config.toml
n_layer = 11
d_model = 224
n_experts = 256
experts_per_token = 4
d_expert = 96
d_shared_expert = 128
activation = "squared_relu"
moe_layers = [0, 1, 2, 3, 4, 5, 6, 7, 8, 9, 10]
router_score = "sigmoid"
normalize_top_k = true
routed_scale = 2.0
balance_loss = 0.00258
balance_bias = false
n_groups = 4
groups_per_token = 3
shared_expert_gate = true
init_std_router = 0.012
lr_router = 0.00128
vocab_size = 16384
norm = "rmsnorm"
norm_eps = 1e-06
tie_embeddings = false
optimizer = "adamw"
lr = 0.00255
beta1 = 0.95
beta2 = 0.99
grad_clip = 1.0
batch_tokens = 131072
seq_len = 1024
train_tokens = 683400000
steps = 5214
dataset = "wikipedia_en"
Below are experts of layer 5 (counted from 0) of a mixture-of-experts language model. Rows are named up (a neuron's input weights, with its number) and show model dimensions 112-223. Each number is 128 + 32 x the weight over its row's rms, rounded and kept within 0 to 255. Numbers have three digits each.
Before each expert's rows: "mostly gets" lists some tokens that are sent to it at least half of the time. This comes from a sample of Wikipedia text that the model never trained on.

# expert 203
mostly gets: " b", "ed,", " a b", ", b", " and m", " hom"
up0:104138153132118117090152143134144144115186183138054143081109090143175118065122154102099130160170193092123129092140160061121058110059149122153131172155140103124142182141179138107141103161106130086182076174108138072163114143103134178129089178203123120150138169107164117083138141120090143097136091096068184177102138134081132135154146136139

# expert 175
mostly gets: " years later", " same year", " that year", " days later", " this time", "970"
up0:108119165072097117150117165140097097186164119088067107075061139100135180153155113147162103096113119161146122141144106051090141118101085116058128118124140153090192145131108166092132150120061136108164103202119104093171123159160104125156110152103140118128080162119128121084146159106152117124122092090157134107085141156132082164095149070144

# expert 62
mostly gets: "ensis", "- Phylum: Arthropoda", "- Authority:", "er, ", "ilis", "olia"
up2:160122150141155136151107159171099132109093083092103113101128118107103095126087153128190140128093108146174201111135127199125178114139163080095114104130118156087130076129153111080086104186166128081180086106124110110157143138104102160128123079162093162133154136158101107117183147162124149116157128149144119102097067107133148162150132128110

# expert 23
mostly gets: " McC", " Lem", " Whit", " McK", " Griff", " Cow"
up0:136107192106094093131156121207160088125127138069160124115139141131125102163139168112145098141048099129139129186154132146119120144187107100092141105119123194174175098195144150174120221132089085140119109147097077161126154132112092148145163131149145096176064189111125129114096203131108127069141111101164140157072100110092127134129127116163

# expert 127
mostly gets: " aut", " Aut", "ithuan", "sky District", " stat", " roc"
up0:152147102112140095103133117176129124185131103100092112141079081073116111153139116110136085202106114142120168103114100112129090190122107091197111136087164128064130145168146094108060183114185195123090137109137131179154115132122136119123156163130119103148107120156155109078138093114141091132115054118104104106120157067120129141158175188062

# expert 229
mostly gets: "; A; H", "iko", "bo", " Ho", "aro", "ō"
up0:174109095092130153114112116092137178121101103123077130100193109140137083136135178086097120115178133120145192111207144125167136106145133154113109122090154096158099121116157140178114074145133073156170141170099125159112127101120071092117113150157104149217191100079102149070147099178176130114155122172138131105123149145040135114153133123097

# expert 247
mostly gets: " ground", " sett", " wound", " har", " back", " feed"
up0:094064116098139192156099138094085095099107133114158059114148095177123127158111174079111074122127151149110122138118110114097141124037104104229081134142203137114131077172126202134133102074085137118160135178113067148143134186220084145175139122157061158137148151154129114066144102056152168092047113122103163102072136115166134176084101081139

# expert 135
mostly gets: " police", " government", " army", " campaign", " Supreme Court", " Committee"
up0:138112114114000160090136119166096136103204116151018130174116095116097162123129200136120097125126129137094175117132124063148106149139143123147121132148209117126108140120113129109107097094169132136135137102125097131105102150139114162140105076120115115149136159174098068085133151100162134079132103113075175053090098114124170105058139200068

# expert 205
mostly gets: " in the early ", " late ", " mid-", " early ", "cient", " of Saint"
up0:163146112073161103114101113107098198140104148156134099122075107103132140147131082103140106164169145093095141111149112085154135137102184075122109176175186146091144121132122166160141102123070106085154117113129091109137092169146131191076137084169099091085125118099090136134122125071145140118157161159189140094068157094132161175141151118139

# expert 9
mostly gets: " The film", "The film", " The album", " The company", " the film", " The song"
up0:148138123149100118166162170160127139109147230076086129116151102108145123107121165092146143144152170091114098143118120077161058206079100160150133065172125172153122117119148105129109137098163090106140090108144103182072189143149195145147124068111113079106067135174156137136174114131092154146142147121100170180130193115082109114091129131135

# expert 218
mostly gets: "ę", " Gi", "ovann", " Ry", "Ž", "ör"
up0:113155154137112146102091143127122160170168155141137178081094079133108146145132163121127064151170074115129132090113084195173076093090110214120129121142145120116143162133138165143083153152162101149126118079072121122204089022185112102121133167117155165076125094202150112122112158163128104162153133212083102089158116110109146136124105077120

# expert 248
mostly gets: ", with", "ions,", ", which", "ies,", ", as", "s,"
up0:188115210127105131119093154085059142137157181082142132135155067151144080063105166060170141142081080168120126086108135118115102130161120145180195149144114219149072150099150097139115139162139155087172143087121149135135108113148121112131171076138048163131166156121143119132182171092117181097091085118126190108085109188130147123079128099093

# expert 145
mostly gets: " fish", " bird", " grass", "ossil", " ash", " roc"
up0:113095116143048154121122120089139145115153154134093160116081131082120162104146128136070163136149166152136127139143110114156106134164138123131099211073195171108148139171127141163132128133128117072129142143156109128136127127170113116149059191118099196120076095127138118083102162157146103114160123092087106101142181139097113175168200142073

# expert 142
mostly gets: "-", "i-", "o-", " high-", "-k", "-to-"
up0:130076205103054102173154160097182100133116112094130085115146187159199069135135126096120095149093164062132146184066087094111113068088114155100153110157155144124057137126083162104085122222058145070171095100163110174127151163115086099137128139186147123142139123075085130131065160165119115147073115165090137127127149095081128094137138141164

# expert 102
mostly gets: " members", " games", " students", " players", " areas", " lines"
up0:116116131089207111173150179114167205115133124084163164092182122152081111110140127103115137143095150119133158070113061156133064127113073128109166118106072134186115200128144066117195124123180087125111120110189081149129142126101204108104146146156136167189105150165100113147140122132188138098080123096168127123108188185131157130102067116156

# expert 155
mostly gets: "-", "|", "- Occupations:", ","
up0:153082102145133081150168178082097104081138119148158125095125085153126160107139130142099142112111169131068140080123106093126063136154140142156097119137185138164176128159168098141117099064127068071086100144145117104155120130091160158152073132173177196119085155156144130163136106186149100135141070144130051062079184151166190158093109149095

# expert 4
mostly gets: " family", " government", " crew", " army", " company", " police"
up1:117117143143072186121113122159152118177180194130163091148109083150125111155144133205166110132099165105110125113169088153116116162148169130116134143098121154107158091097193159062142116123105090115107095114119165135095176137101174145150161147076149104207109173064113127121144110166145076131178118101128177144152190128138136163078094131169

# expert 72
mostly gets: "The", " at the", " by the", "- The", " and the", " from the"
up0:149127160109043086069154111155205139103140174218076064111129144077122120168203083052158115120108170097124108102078092090128066149118097085124106148126118100126166114156160131083120093169100201145132106128120192130083137118164150134132079141109192130057144099156092128092173127118151128152144145151125146120163083148152108087127193153143

# expert 76
mostly gets: " qualifying", " goal", " victory", " touchdown", " strike", "chie"
up0:163124084155114139142117173125147122150120140136184162123143070177145160093102085116138130116133148138104158080103106119182211121135148112085148103123134109116165150145176206199129161137108149149101125053140109094071083081102122173106102123137152117092110133099107094159150161175110140087184103139146143073101169151078155141205124107115

# expert 84
mostly gets: "alog", "rent", " Peak", "ament", "boy", "found"
up0:117095108086097123173183129150130098112128095111093123177117076121092091093168082113100130224152154097121163137140159155173126100099125119117100131168137136121170167137073127187104103123127072184167124110107135117106109073107138138115141123161117151139155146133090096096101160142161117095160129109105151135129178067094147118104090130120

# expert 181
mostly gets: " Cro", " Dr", " Scar", " Bald", " Bal", " Trin"
up0:160113078072159128102103130132159142128133167148169149103157137149121174116171159118158156129120113129165137142113081121137143156099222138141153091097086095129099093139138100123096153113241146198133119134142181155147137101124103144112107126132188150145143051122101124119144107130131102140128165167124121160155098081064044110156143112047

# expert 117
mostly gets: " book", " album", " program", " song", " play", " project"
up0:123084109097113155123146167087050130073171170133199162084119102112127123185105123095120129172135173106136176144157123140138104126109108103160164107132146112141145160115108118152096252158175073078160140125097078145082103118140150135141110084096114117154160103088128106059190130064108213060139096152142148094140186112141097060095138072133

# expert 200
mostly gets: "ichol", "iw", "epp", "rish", " Nag", "anj"
up0:137138188106165147171166163121147144147159140141097130136099121093124129110114141097112149126143143099144132128128144168152127129169114129112105150071148096148142160124137161112142143121153136100141136176042106124070101122136125149095070155071109158141130140105113128033192114134068130090110168121165082103100113062144126119124066079119

# expert 24
mostly gets: " which", " when", " where", ", where", " When", ", when"
up1:110075126118117148175161153165183134163191097103140155128068160144110195162128093124135126139047146130143174139111227120145155131103175143122120122111090112136172124161185125174163211095066089160118107151069092104099154120083146120135159145111135124153174116145156166164126106138148134146104116102129133092181114113085120116111166074049